From a checkpoint of a small mixture-of-experts model trained on Wikipedia: a sigmoid router, 21246 steps.
Below are experts of layer 4 (counted from 0) of a mixture-of-experts language model. Rows are named router (the router's row for the expert), gate (a neuron's input weights, with its number), up (a neuron's input weights, with its number) and show model dimensions 336-447. Each number is 500 + 40 x the weight over its row's rms, rounded and kept within 0 to 999. Numbers have three digits each.
Before each expert's rows: "comes after" lists some tokens at least twice as common just before its tokens as in all text. This comes from a sample of Wikipedia text that the model never trained on. Tokens count by the router's weight.

# expert 22
comes after: "20", "19", "18", " United", "17", " New"
router:494489398518515546503508461516572503419498507494537476481458578513487552476499503499508476535515480578467522419415510509463491512485606501471489524579497475503450509535506451505519517614558566508496502533488504521511531598506534479510539458465482517527503521546506486503521444537523420482558523479502474435491489535588514492504486524455
gate0:482441463451494486459492390444451514455513540522493492465505532495586520566490492534569503475532450493461510471580505479460535592523489453489476483425469547571358490531559431497534514464467501512502511535474461532449541515524523490477541570522479455529554534565498482491540489459486492479544542572566535469441444465480509546494490449475
up0:493517542569496488516549534539489512515530472489558537506496550496484506502530515462519463555484491457485523585435497432500494378446483536469488474422441495408547458534504515496498534510522478480466507470513517469513511507482435450477511506534537495467475482511454547507491456488470540535508475470568482592477534498496462529492544496601
gate1:570495476479552493462441488454438461542486451508551481596463465482495425469406493510500535520533465542523534505452509505510557526552530552482444438521533511549469471469425514516511516440474460587455534516510488518492549428538519476580526485469539530461608482518508485493554509459489480476436521526481521471451511474522471475553532483511
up1:527499510492508528434441492496514467502542487439546500600527511524522467491452469455441504514461475535511495457422463447494580569563578507501466499532575493542466486527442470520518538472524485545447488481494533517521446476501493514571534539474563536454542423572468461485488566539493457477431477508516566504463539462489473508545528562491
gate2:537476447556499547456516532495502517552543480470483539473560459495478522493494457474524541499534504448450544473513483515453461540538529509517431517509507511485476546462448486480485470503502515537592557453587524545483554446561533534513516512483523500476427401561530482507538557480442482479514500500504470524505427490442497491483491531485
up2:508459536582541582517476514481475548453470413437501502465511470485507449448532507511556535483535520512527571526525566544461495554504469517509529490433467463493511495531466543485509464504498449450531496526491507418557501486492546442545492511537517487481464410478507446491510438494553514464559451537462495528566424494526526509523492494479
gate3:507467476551499543520519557498516492505490425489461543511574495493470454542521545444527417419471468541520527504449507543485511539488525521516500482494429543485458477467469540500587512469493552482477560465446551419522502468526403497585561505494514491497531518566490476536475519510476515518540496526564491534495484451535551491535532492480
up3:500537426427476429496507433513452397508458589532475463517529484406551501501460472564467529479468492473545397516530517509603522497455459509512432500454570530494486516506508562491492491537448515496539470541578490545448482440535526472472461471466503485498507535489482523438576444497435519442472512545525402472470504526524421456433518518503
gate4:559496499514550516531460484455511493484493486476432415481559559454488474540522459494513530471492502452384476510490518456489542531553543523573484523469487478542449532467465563468464543515463454532594487458559491464509497520513583530545582555522492525587442482543478488432488500498525551552471550403502481496469414507522545494498501479484
up4:492531469468479522489506548487531524496525538495444564523497457556528425536494597467436467505568478501525564477538486585446461496486512466577488570526475571518529419588468452472462471460507475538468547508491512519488540516508437501477433454540507490439456436438551512472488479456421447481528553426505646514519508506513513491499446522539
gate5:504473497507531456587487443433560507456473478448501507474621446426548485436428527518501518489461459557528486559552457498489459523522463482404479507521522474503415515495530490505503534497544550533546477456589476508487462480564465468550472455538527452463524447539541482597490537522469507499544535504489490441453458484490491498530573527525
up5:522470532421472474420611526497430460497407532477473557441474519539432489561466479501527563461442551421530529451497576478505420466498523452554472436475500557502467429543416512478469547499460532527519408578448506515470576487532496559483578452459482496465425528498450474550459525502509554516473485498501556540430525532528484461426486477558
gate6:525479470497453501482462492475522491561487534489445491492469481525549452420442504509537523509515481532501491420472506458511501543540568504537597479507480545538454462515479499512535486508445524537506535491440441474566414471502505489615638538507462530473580469498537512509487466513512484433446505481532493451427434490500534566537468547457
up6:543482522486489515556538510481541432467476448472549456487544448521490506552492525509426498535482473463467480500499390434506544484502514463557507423548527444547454517423544505504613503455462551521461563580518506462528449447471468425532522489509522522493482454526502509520531561457520501501465516494486553474512515473480493502414526522459

# expert 43
comes after: " a", " the", " as", " is", " of", " with"
router:470566463418455519484416514508468530553411513499489495536515552517513502505547543464464546518464511466478440485432531455468483479450605486474501512567491458507469473443551486435540587463476452506523489532527553487528506559462499489495536549461541536521513517519504480501510465508452468544521522496489547496597449555510431536457497549487
gate0:500553491529477528492542530486485435496590583491477562466435458505510452531466503492495469562514500473494538480460446454496518429484559531548546476548430496438526528424507507463504542506497507538401557510527497483511460462459409506535506442562459508439524522535528532583482519522481501497510543484490473522527481519560471487534536542519
up0:509578502525505587501495513502554483538480485502490504501513488497491445522480545486489431519466564521524459525534501552482563435518467482473408492525512426526486491466450546453521522533519522618503512517514478572575475585502543458480447532562504557476496474485483533463540404421503528498458548545458485535492530510421484515540489445490
gate1:483477460450525460478548468424483463387485457521440457451433471471500413494420485514517477548513458485538501531457472490559476544537427498467499446494544540493505450543567444497442478434475551519457543517533535479505552463518428515457507497497611545472483529512558457451554553516536467498549506485491540388488523533550498500517525544545
up1:540544569479503440426519444462504462438537491513456475504452512435494489503418563445474445566499517524533463542446487476534425534517460492541463510467537466559552488530541450462403516464508512513481557473521527501463537466502478495497547441465516542506428572477535491440468545548494480484538490473543499450568457547503470532504496506481
gate2:453556461474494444432455410538528468570480500457499521494518466443475474602516548500466492448509502498488600418510438510507573556438518565466501464462444466479445559460484523510432483482474509491482425412459538525516479551499495532467540491465474473518504556546511463522489524484462524508523503514458543420438511427578480499438486527463
up2:504504489489493523487546392525438504477508520485472480516459472509501534574527517435466490479463508402458445444494434465484498520458475509454466487472482489491433513438582528475456568466462466528542487444494555510482500495491535542517439493498481479506521478551482520510478454406398376525509455520495528507509559461561500503483538512410
gate3:538440443469502478551514414434543598490458609478495505480510474465538460516541529488526445560529486486531430448437485530458484501474517484480531444520500447520493548445535520467501513592501469493525510481481525499535590513552529517492582557494536484482514576498572536515515494525556526467537558548479500472491525407540435539516453486516
up3:467590497498508415458473482473492535509557497468551492536503390451503539495482464449448367491474507525523506547438449522449524463464504482535539533472500548483532469517532517481510550544550524567532489516495503513528568529524552508528503493465453495505495556497557553489450475609518539474524442483456425499558536537564486495547559473532
gate4:581508501525521545549547500469466521556448468568462501497512467588622496508569527517541454588474485449531553521477500455492439514466519496483406537505485552528506449510506536510589549520519454532489565530479476543548524541574451547442474593549544521548508529535484502500473475464497512512496562473430494491442491538499474441459522471509
up4:505552533479471469473496541455501503481471516527521545479485514519571548489573502506512535532490521502504594513401523511553472502508516517491465555481498516524481525450531507504481501501555506492552541423455538506528504544518563535484488566475561518535458472508500480414448472427459533566553524507478426517463509505450470462482507468450
gate5:420516434485485497527515486526514435461502532486550521500464493437468488533525565580474467573495505455464537480478463493509471476513540547494527530556575453478534496437532478418520484554463493511532568522571464569474471430458456498493504475450493428523485470507457414425514452565448530567520459507519466544540575515454462459512508433421
up5:541404518572505464515482480469484521548576497460483465450522421504502492405499477506508496460508485491481469469483528542461531496485384406553559472443560571478503490584514468478490526474475522457413481508470501485514471519504511495456517464479442587552466446527520531539529584500499440514471532504483500547491424513499450497530434479566
gate6:470493461519442449470450485548526487479466470469529457465542547499451518479481550470447517500549537521490491502501494444559548495534551508460527486488483484529519484445499517450452518519511496576537515505493421523451504501386499463490497514480476501466533520539467506537536451447569483514520490485495532542510504530438531556469514592499
up6:544521541522513504494541466563544450487480435522510508576506466514486466507448506523480544474494545412485587559482496511476449532502481506538504539418464437502483581503463472506502485388482453565483522444480418508537529532568482477530512524477504431501426495528512582470571465541416497518561447483489459538465526475408485545494518480570

# expert 12
comes after: "-", " a", " the", "==", " is", ".\n\n"
router:487500492474510511438443535569456533506505552549504516532460537509466473462534554456497448526446495538513459477465528518511546484526517491484490410458525517603489456551552533443508604559436466502482472483516489508525443484479536420488562489469526529463500555470515429525525511455482522526587497459499440556475496493476506512544517539469
gate0:474498491530487430478468532590470442477462474563440576511531543493530468451492568460501427474555525495508473544543512466450490517520561536442429473503461539532527471442516516527520596518496449568569516488450526514527504613490579490486480500468466479510573526539513483485530522523466549490519498550525443498489522436516522532470483513533
up0:515538474416459501495537499520429534509501462535480488584500509522447502451595524504564507528537458531484496540448515562460565477492494490486514528521482474465520545496433550428491499525457460432462476520427506480646452530504522531516458479476554470524381538448505533499503547552495519487541451542535439526496564523522451500543496486580
gate1:418544430502489483481479505478502490508559538500566513511443475532402479504516485465539459550449481481519451489480507512488502468535475466518502469506562429520523465492620501445418510501449523536465499524467527517512466528507498513542518492466497504477546480469587424458437505512488592539526449554435500521539542493508442487458529500422
up1:471552497438539459484506511474444540482544563504498596499533484466460500450399478447487500590420528446516525554456509554472528548528471440474503445447564424508519515515543443462472467494470523458442511481552483527485462533527518485466496594447533474499543477433546444482485496475478532502473429518477486508508462500492487482489540497479
gate2:476500438471493473485493528533545484495499478560527553487499488455454499487506519462541432483426406549505549445459485457503579490515510488455476432464530532476479541486494489515473482470481467522463532494417568511526477590511575489586563542563518463480480551445525477503503555447487455543472470573485490517503536506540493408494501432431
up2:457512522485464514461496523560490470496517544474552477484504410543498505571497437471462485492465471532483492504474461503489554459506545493492450465520503543477442487438479566450464491522524506498560566485472520499475489534476550428522541558461481492465557559493461522527530456408515480482499458491545524460578517515533498449513532489571
gate3:519470504510449509462478484466472503509561499481426432509474514501470499467521500435572508467571465521443512447510490468525583471504477512539566506445532422542523550585505515559454508538561551538511536533483521487494507470580507571454526511514511402502507532464538471537484493526510625541499479473462466500484535458550573542438485464488
up3:493505535507441606557597473467515539518551507556409514536462513428531514523449485468548499466491518469537533493435483538503563516466543412490475502451579455522538521511540486538497586490462531585455495524511462533492507520514553490478525505566496550408519438452502542514477461527517516506409484501466506465537549495541540488442498498478
gate4:488483568510521457473543525585498522480496479472468472535476482500456506492507515523536454593530523557523443498430486462514508498537559489501463426521473512566482540532517568540498519520543477523565473433554510505472483451480495440536534468443498498510539646540464461529497452484499541434554510510475501509430457510464536467545574539476
up4:522514493572429509489469524488515523458480502452502465535472476545498448518488547505468522523494534515470504503533479522470539487439519393568528569490491521499519439491427504490492534508517483484494496546497523477497517436494394406571518487500532492443557526539466433520390460517496544458484522485483444551450507525481511519539451506541
gate5:520540500478530514403475490513452504521477511468499411508440478511449453544474617468448549547462492558490498485458445439546513505520470519507435474498512479484467523486530488439469539542426525519471534492459491525583582412494541486516528592502541487482448508546469487535500495448487522532471448503490487491469532485539511491453530475501
up5:493524553513509529491449517520419421497472487539490482532503517508490444514486456535505500530460496465526552435544538467519494443561413516557455533469521455485552480483524499474480540532562485548484564543530503532618546439541427470501522527452502539541454522493491426492533416490538477493470497542481516505440535496474467495515506448494
gate6:461494504509498527493470504458468452454498572516473465498531443544510480483514505519531462489454450482494504455491528515538517446554481492569512535486512415511565459456503574537554519514533533529464545512522430499534461493531458485457542533507549503489536545534481482542569480476507502590458465529499488523529517565479564509538528456428
up6:497449496493483457485419505509514506538560502454490483503476530446530443487483454525518546479504478471414458531522459488516474477517560450514491475456463534527551527496399525547481530534523531518430455556539537420528505496495470461488499488502522535535557559494525465496484490466464475496520570527479460423442470525519500503498461482525

# expert 8
comes after: "20", "19", "18", " United", " New", " in"
router:466500490496503533489456457502592482483505440516505458503478547524481516499502491497521505534471539543502576431470538523506520464419521489469488516585450461504537472592523470520513521512512494493531500435525533493507485538454531458486444476518544547475490484502507496517453521524419395492539493482487502457551551475607491531464476488488
gate0:528501487537497517440506495510454489467557420552532484473464566511503448503508434532501510533493529490472499466504420528459541512535477502492507422544541526432516544564527546458478506604480560514558465488485484510547609499568489500479525488508572558477472558569579422507462532475475501469529539535462492461505473505540469432526540492529
up0:598497518555483512497520444567494512479439521465480588445504550521504407480482588514556549559435440499498494504554506421528472556515568476465495580434505467502416506442538503446574535497515503477578526579471487541433454521483449451547497506475434489536502506484480507589506522553546501541440418463520513482481422565428544547512481463500
gate1:512501495511526466469497566534483467518526486527504554437517570522553521500475528436524474468484491530590448543414531545498389463462488471515539498541484495456532477528480544532522441561538491503437554441457496492556527536501497560492477543513572507476544476511542487527462438504531518488572486513495493439428499480503543517509491433533
up1:522455474501561451483485483512471471534528535515497616522527488576533502499537494468487464497515561500555490527398553541506383540496498472582500496537507568434528499530407502508508475557538456456447509430461511502523543516498485533493473538515549518488533439490523516459544466505479491504541472540488493449490478440543502449511506507513
gate2:507505463465383540514418456501479428498520498483456543434488462447515388507517527486481477514496553470471503542483515472518508568421502514512494476515500512484442513510493466525559481551472483445451536456499527454436563555516508476498519492592560498528480475475554489486511498482535580542532493510462483525507478543540524461500532548480
up2:476468517503584491510530561550553513549500494496460516572499555533458537545519535534521522468478441559566531413561430524516460474474498549483591479479475469510541518507474575422437513410471563549547470521487533573510508475540454548479481488415430522531488493493446475473480501515497483534496551529550521473497508490485499431482520411511
gate3:499513494549541535500464523476542486468554529517537462504459467485523467529526490487463598446483493497502495488548513437478515566441505544492556478592537508498484427499440508503447494521450516494444441565480441547509552557617527486464457520485516492571521496447516459446493435508530502515570509447493497441456525460551523442474513497485
up3:498467513505470482534523482533445541530506526497530575413602474438517481420534501598543479574536420483504500497493486574541482487563450512501436477470521493520467521496534503494452495502526491544546522456434533513464484499468468499513576482507474453450520575557484462518534502496495519474473501567528504552474481505414462551552427515505
gate4:486507417519498425481566494461510479520539517508452494463536435543502496517517443451490479451510466545490403480480455460455535507474501575459477471500517568528434496496513431494488544531463503571429545451540462405513527501529441481532493443550529525508459550535419497544444493519465488584530472542483538497453493528531471515565499516516
up4:521527520593559453493460491483484484529468504491444508527491534493495524474488470496489447516521539458491507441447502491533444505538489500526568536484467517436428492467498498422559556465521480536566432428551466499507530512494484448499547457531482499514458495508511533579476507506513455465545489474481536414539407543424543558491450506527
gate5:478514460491391442541434461525522515457528464496508547467432538436547518526532466503528502524512509449576480547447484548431425555470509465494476441528533472550498434495483544572429544560463455432480522476540520572543480541488435463474475530508557515472398519529572449479482479514481525559531528557513476416498564527561497560493508495532
up5:516461530489569561474615564462472485532500520525476460534555479535486489471446488499465475497502475495392545480530442485515570490529462535548525522484471513447526550460485516411545467416480563585518467570432462464448495485507510548471564557476453467504565491508490542549475506478502486510528479444480499508465502498392470496522470524484
gate6:493425478484520455457442500521482495558473520509454428432566488549462542516507533498519469505492508505491571497501511484579531460503460554539558522434465536485524503435553535552472478468465574530412587515494544423504477478519452499490506500468518498449494493517519479543537487588477485526563489433556480560521430535429502452519472523472
up6:475549469469452498536466432490523488485526478509500570536435498449552542506556533444467539467470554474482442432541441522529573562613511483432565510507472416515467504530470525547564495517582476483573531510489512548506463556499473515557470523475471542522530506540398595461477541467486496493548450528538544517480541469576468435521477492506

# expert 56
comes after: "\n", ")\n", ".\n", " such", ";\n", "==\n"
router:490514473454614482556507454501481512514461468489503552532451484536473508534515536539469489501508589438466571516484559502482519493522486470538516495387502499485532485551491479512462472608555500514527502418460462508494520529505517514504502427471459461536571462434458572493437470417542470505439433524526481514488552545513520528487443493525
gate0:497481491443534435464515422508458494481498441543451455513520429535528454454448519481465477556415470514526480464465455505460504519497494457527482441546535528460499476527481515435443462530473512399480485488569536486551520505511452420494471460451503448473521487510558478431543570575468570509478524480424561568514491551510533428429499478503
up0:504502460495399518468459522505535524543505509464488508504373545477432529474471522556528532509514489419463479445478467518540451517531550590468541485558519412493495591535480438508498465546505453560422506544487511544449474504454529516460533493472393495465435572479513418456511522512529563473516454401477534461473500527522552530479528493480
gate1:513518525535460448485469507508543481494485529514557548455469525533485452486542499452549538511454487461529467568458434498478475547483498539460544516514511508467459553463515587476491546538518416496436504533533466524518566511446560540463452542470517522517511494521516550492491465484479552532486559443482491422405438488477542534495559513555
up1:513464515560495584461465522485424455582460457500426463551522540451510520418452518461439459473497471480453494456553536511554506453469544478503462486562489446531481463551433462540531451450499521537458474507456499549522453442562502418571484503509524460515478547512509459458538524548501493455533441549482510551517499463432398450469488453429
gate2:473484495526465520545482456478536515479464509476484599511443506532513492473494531527584490459523474481503516446500513459456535510449505490438506459460553498498476538599602540505435524554495496457544576499536476529526463469532446474514540463546505479503533535549557527529523477510518487498482500463512489501524480448487524488495472468513
up2:455423548510493522502520475532482493470511503467502518480415526479516489450476489562494492523537534494533482469556507473474535492436520485493573547509499544491530512604525511461498473543530499520510518478488451470523478552483445487610548428409469492566536535473547575528551438518573484536481493389515404473573510481510515422426474503543
gate3:570400496620499520450481546493469469581555448515534485521587493495566505550453587431476544453467499413516517497431565520515420513509539503513479461501412509434538504483515567504481538557502528418433553475424524535447616440543494562518488528552564512501496467498518465468504530531456460497501522502491544462492446469493603472494431484515
up3:431494496426491456567483440471556490532447549509465442474447504528428467454467452548549468546575485512524455551586474484586534466520511438480499520511481529504487547482462466502491494486486468525567464518455487500490404518409474407444463493430404513500461508513525512531494502471529536510511548489465488491505519552469442462513507527453
gate4:485523531602426482442444497490454475430568500486505540436463492488473533501473480509540554482507509466496462482531433448548537511514485519524544541505515475498508658501542522367476561510487489433558475463566511550513576499501436484524528486518486530580552480489562572514441470465500452553498472514485508491483459543483531470451489475403
up4:487465487521436540487616443519551535472544516523402441492416473526464521504500490508453479501535528392526477515481507501471459509514444555457444515474481535521450469534447496542457539388517478480536466503460469478526495546472474542445452574435511477483478509475487484437533452477519496466525524461486504539571603534466550453508487459475
gate5:496501534496448463426532459501472516501541514480462532425500494449602487477480585498517421492413531508525440509491494485565429522424495488472542537492511460560498473512511512546448492494462479503495585492550504568572547472495520529591491450520528505485603545497503538468596513479505490497462529552457469482480484537499539400394526461493
up5:506483491485519526561451590494496467509400427537559461584485463521408493512499438455545557486540494487429568516498531489412586446545522524521509454548475566482506501389461521422512524484536513470531466552496477404420474496475490433468484514478483508564440501505489505540460509540484526536552445466535529560470532456524470588505508545563
gate6:499562517582496570487522479504512544445540478504473488516509530497486461520494462477534473540478467479533459468521534474438502426530530557502556511569566528505479531476537507503451571495537484473506561423536502466493546467492488537520510495461523480566565471495476515450601420477565473465437485490471539462545510417509500430529492522519
up6:542515497479493515451471506476469459472462418462475545546428497534415518507491500498537441532494505500417532535536503537487562576545450432428518483508516485478503502437580563471498488527446508485480464490485501479574516538504524535510528491517490449522460423508555582489405491505512489608520438547517477443507549485486516518531433527528

# expert 14
comes after: " the", " a", "'s", " The", " his", " their"
router:470534478556471454481489547449506517487505452523462481484486528435528413534513463518439471496511442421551497544480514526501514530485520518465516593528566539445540487445488507550461516554454571501532465538528464480549522536469443539522502495471498433488558489509501502462590536537450452457479491547446575513447445449493546431547545470474
gate0:490543454465461558520416471476541447491546498481399526546503493493450474438447474489456461516479452448475492498516449547495514526514464452558505535529499568524532456474524546468503533506530478529546471490510476452561520499533496477502457535475463511531479424524559486549532505524488484511517506455444588436567485544612467540526479512524
up0:442580501515541538528487533527493511532456548423552438507499507428454541454467503564498461496513491550460553510559509577468517416557495514524633467472517503534615452497493487563550507539522480484470511444497498482491532431519499456500426445475435549426523484477433464478520444483468503506567491530589445531468432472489510493493500541524
gate1:533507546516540511500485490464533474520485537496485504550483529500583451490501503516564486520582422499481534435502480496492517500590501465485457526478533461497475444468536541522466530544519572488505518420516460551540542458521487455540527508467525517546551519485514478513505492542522499473483491527472541546548514401542508539530454534453
up1:522524527526443476417475555499520453505506490488435530497548469556492433433457466546510541421549458568449496496529428540513533511469564471539467574421460492516501473476531457557487499505562533480482477472499505534583527542549525469584499504469463536462529450491534563445514458609523473508493498506454557541537536399547511489448458511521
gate2:516468504552507453498517393491519486541518447549383508527512490433496446539491436501519507615524439476541518493429541486477528407470502499469472521509498510477464463519492535554464503389526466549510462562492500486552498494469439513465491493443487501556497455524538462503578530573483494460453502509443548520546496580545511520463539514451
up2:483530468518496509424507440501439459566497484515377524532475448447505413531448425443488512542568492472531440476445455452477512517421520530517557575478537532539459488478562536564521487377451474550568428490469479520522505537524448523513488561437548459561407483554518528477518489582423472488482369482455546529506545504587569530511534519475
gate3:507505510479431451503447427414476424483483488517501507404506536550507491502440554532488458474468476444512490503508550453467418488564505461484535493567488547514501536465533570500456557493459536571568500496485429472534502554457532501490520507498465529492524569474471527604554468480503490476546458526513522516457516485445479524427484608564
up3:568553468494486444516452475527519498457494507509498520530527470499547520520547514506467561481545559468551548558547500507423542505458516527462463515551433432551584474482451493477486554542451505450517517481496452513531418537497441590455467478481419533529499511466392495473548545509475532487477555488515530556504494488445422525538549421551
gate4:510519435568530492494557456539551553497560574529588488497399480558493483566567461444493445497562423451486467460401521473469551481464500602425482539523548448456508536538545480487528531508514565486473504560579504560507501578500504542455470546497553561468516521504497557505570409422554499494469518480525522492501539470415465477497497458541
up4:515483540426478530537503469470468437528504484538450557533479540477475509444502473613528509536486546548542446531579470513430474468472525431540535529480509521490513528507496510500535464461533460523525484475424521438612540481528514479526505434540497484498476554466488466446423596522489484475513434501503445527418521515567491465487493551535
gate5:500524456556414454495382529552451512476579489543494511467495511484463507510535514476557493547486474492452556487452477515441513536446507510492518477453514540510473527497536570486432554521562535547455457550528505452486506452498548476550505475463436482438548480492434484476546509464494513439487480436487503517534474537489480524529530488457
up5:516467563411503512509533487517505408475522508484502551535518504543526546484501541505496543462451527587492477518488523440537482498534477474527521537504499431529481511457472446480522488463512507483464545492531551475488482503493456595441507560473456509569460527464516427474451534477587481552503536489484478445413437493502510531483518491519
gate6:469489567505516547455563549493566496515502533466450534443522556554481496528480483554487495495482470473481494488511462406487517420433519493547547508441407556468481484491564587527495514476509450572512530433489489421480436457466499479506551483407511463561493577505529550477505470594500546456473541436484514489498537506478502523450506528510
up6:554522537547498504467560536482508508518575431507424514487504567553509458529537521604470515519461472489477508477482492457494527527487468562513522570479460547495441477449557530490471500485500424580529491451435470482492466521479459409495518460398519448529530544561566579460532454582493506475459550539503473489490541446484529405479511528520

# expert 45
comes after: " the", " a", " of", " and", " with", "'s"
router:488493545508456488546495495519434546485523502547538506532502440543473430444465467479494488475491500490582529523466475534520521495504418515562526480487514477603424495549484504442450503452437435545454541487466471482475493522503461512445559545537509561487520487493531451468487435589615542402500511551489581480444478462449489447456408463475
gate0:475516484581495506430542476484422447447525486556489498536435485484507499487494492446490479527476473423544457509485487509490512523538481559523471475440510512507493483521491443574508536480536491582517475480573436506456549459478525445546448538523535461462507459545501487484584501499380443450527466555530433561496449484503510465530515541444
up0:589520503454531555509481483460416518542471453459480494472483492491504461553533438463488540480520552501532545566454518472505494565522485522477460575496507502475526515501491482427516554505516516453455507492432509534455577549497496475476518414508497432562511526500549529550479523486485512526500518504535570509531493535431421653462478481519
gate1:488478559497427477497485469506497522482580463473536485487475463490504461555505472444474436507546494499486482462430400521530567571565565491499492479521534542562505501523496510470468515502510498491475511400474507489459500484489445466497578539531476558588542534456477493529458521468491485460420495503464485476483462513545430423567503447479
up1:524471563555403440491501484465529541482526455526463501500548467548517459553525479480489455526483493459455508523453454479589510594541528541483497450516467581577427477488561515488441521495451531530480541405464477452494489513439438469518556527509461565533508530461480515503430560511529510529409531480492514514440454531501491383475542485472
gate2:470470501507466439560522540594576484439523529520543482481534482594529467509422482505536398560498435409492504496541520534504464509519437533527549476481530466536451467463505543504526538541458469480541499589475491388514464494512489531515503566532527432456492514519440587475454410523498544471466524426486522517497436460504473513531486478533
up2:441520484505439532516482454490477499486551517500475536500477576466525563547493533576499501447428471599546498474525449498528532510522513442556573497504458483480448484482491504419492459541527477510505397486444450511469506501471511444503525496410503455517539493492456523492524472507467481483505523502594504510466431520494497459494563536537
gate3:483477538498519473542546439495441517481515468515475426516546487502506509489464455478488536496502441456554462539510539488465436477462518570438416420542525485561467471481405541437506512499468502497476515511550490532531509550496504524451502593497549473530556468508480526522560480464501491470498517462521571526439425491507533496537472557509
up3:496469456529514390512540529543610503505450483549498548472485553522575514500504501489475505471429534511482511497488461509488542522541485530494551545402458476462473450491552521528524525515538553472501459485522537471524419487543477528507443488498487489430455528477530481501454481443463484534514579524531496467561544511476503545447479568504
gate4:493457542456446464525534475515533473500478510530525529535550447489521461550421472552550481486498429470511453523513445508468481520455569486467495519499488520522444493484524526500445571492530572503427533460493503499552549514453530500458577490536534497503404528541533518467491538541482537498492520469492620483425498465448475530472449499510
up4:557542545532383542564560533519545511487464486542500496544519498475575457546546575540544437521467504517509467422518435552448452578528569514492555526589491466466484498431566470488586576492590433495503564477548496503514492537570430532523572467477502550512485533488524530484545491509577483470454465470478562510453527546481484543503472496507
gate5:487522543466462449495504567493545529497549471548528468444529469545533545470474494539479499497577447508527497511519443556506569511556466553523485501572557465551426468441455499416500567507468524558471529505474472482477521532514459545518461539487513501458530510520567491423499486478481428525465572516514484546514574444513518444504493532497
up5:511530503523593524603522507504588481596461522492492516526493512456463473556542509484485499445490527503467438502555507481453457539438651466508573524501498524505574444576563496530477452593570515537476544458488519553505491484452584504514464526540521501511455453515493480486459534525550530505504483489528508516443543517529482497504512532457
gate6:488483507498554414473464480452422424508487523482414486474550482475573459412444493494537439459504496506517520405471546481539512555561484465520445492465492534531499495479584441478517497447478554550504494482557530439497557397529487445491476424560441488570540494476506491514562420492448448496494508506525481455521483453482492414550486487579
up6:505533425488539566459478533512604561511444488483566555492472537542462522559550499539524546526478496560460473545572449511484474472456495550492539552558534464445485548541466550520529453564537443445488512524440509585525475591515551553566518559469523464476478557479493500516427528509501553531489455489485487491498532577590489546435512486417

# expert 47
comes after: " ", ".", "–", " |\n", "20", "19"
router:511521482555537535437534492547509536511419516474524530494499498518477520446431434537428493525453527531498540534503531528509478505475428512500565576435513442554509508480487482475554538511463472491499511385494460567493480650471494504522536516512572505478529432566475471600510480522500457459473544477521438504595515490487551520526453509523
gate0:532551561522524496476470507486519455512486501464524543503529420468498430493554534502546395523495454526426533529489480468523609536556527508557563462478475503443505431448493557413553581526401504484433554475483489447534528486555437472540541428479503494551458545491459536477514547518494577584474579515494531495488485543526537459445506473565
up0:506435405485495466504487521491494529457495512485482413495489540552522555512481442496497566483493512439572470479544504530474441510509502493435423505475488491533493533583513482566451411494552481562488481523493547536473511509418538526476486585479498521429562461524522408501525496450504464515553471546498544507522488478509507571553489522449
gate1:560528555566535475410518511532425475541545491501539495538511502584490547547465554491562510528435500553463497503427548386538508499542403481478496476508488455459440504543466444532504482464437427544514521494548537524516523458526538520498484540544549503466474454521504475496454477527496558548567453478462496496459520507467479510452486509527
up1:529446512471568490478506519535484536545516539517540454506511521536533490507496571510499486486463515527519489522426488511538538510496467504489535431499483450500487431534477486488545444479428436464502507491514540466495503509523489517487476526476549586443487460448558484470555501508489542536539556490508477446477528503442510460491496508526
gate2:555450491533513454497522417510555547521516473454528586483520451507523538523480472540522547550456475445539588517525513485587528509505531549536462489577560518517495436600506542524512527464523521360526503508465431476538484481517510535492518532599590514513532497487551459511499481444481508474475445487465451477460454480555519519555530497553
up2:463491544520546483517502542537446482510561480547458450462428464509438453594528562477533463424591505483493460431484485394491507515489495496525468534517510490423564446528500513485457571505491503569487500522487502516546507485442515457591445482526476419508486516504481527465460498501495509529509500471594450520503531543542496506505521470460
gate3:530426492530464550407535483559531560505532513539510511473509518419462510502459485477517509501498483524547459461468551530515530513483507522470504532463479464562553471551490498530453554462531531451496502439462464500527510491500512438426539516496516454478549488535528466514494591449483531543454460543508499551489496572499439488475489468461
up3:494523461490543428435525465478422474557514422499522487447500554502468464512439440533476466543470497462576522544479457523544478552554466552491504524466455520496462449502563515440479544476528541510485453517514453535521475479453567432489556468492439505477526473544486555484502574478414478600473543566545508562492489486504527513525484548457
gate4:475462485575499486523511524444504490527472472507463464448518526519461445415500467498507507491505476446504522600570465523516512572526513491569559504464452450569498516568474499478507530520487505502550508467431449484537501507519429518436478527505533440459420476518492502551472533554510554442445422514567519405413578472506465500452500512475
up4:457430493474529542470565543479493525510495544475526523459436533491500547536499486473433517515497509528610506519438574455520421503439499498431553455475516533448472478495492442529527521504502512456496479554445467486442506519420480490534496513499520486513500472480496519513495515451498518489518462494507426546491555536511521462469451510508
gate5:413503515493577504395467528523541527524520512496513510513451539411411505475567499446504518562546506524594455532484495597514501525503476520525498511578569497459489475478527507447444501470486522415492529489510553487511530508482582554507562505516537472542491476547474538461593446481483511459468439544516546474480518485521465447496527451501
up5:462525447526547522482490549578467544512441484491540534484494592467427480469509490445537484483530475534512468486490473537499454470518454507556506477492580435445534493455446457504472556456489519492456555462508537500471519598479563599436488493510521548457519479577448552565511498474500507471504483491540540464495481553529482524481490489538
gate6:495501508542474488475505493443508526442482467480448474446476538474443491495464510559476580523502533541505494524523538542484532463471466478508556533545508535493504547478472562373499543463462473442455564548574453492505572525581460502542517483523522456502511482478534566492505445595511520494473514544460504451455392544498598483535555497528
up6:471544520572435502490514541461509514524466551474487530495521540467468499527487551513499514494493490530472448567534535531556476477478508461485508554572556529468462506513470456414555540479495440516460560532490516521474569512534494590485495475488466539529441462495497523496504524587555478497423513522425537469517473483509542458505513482531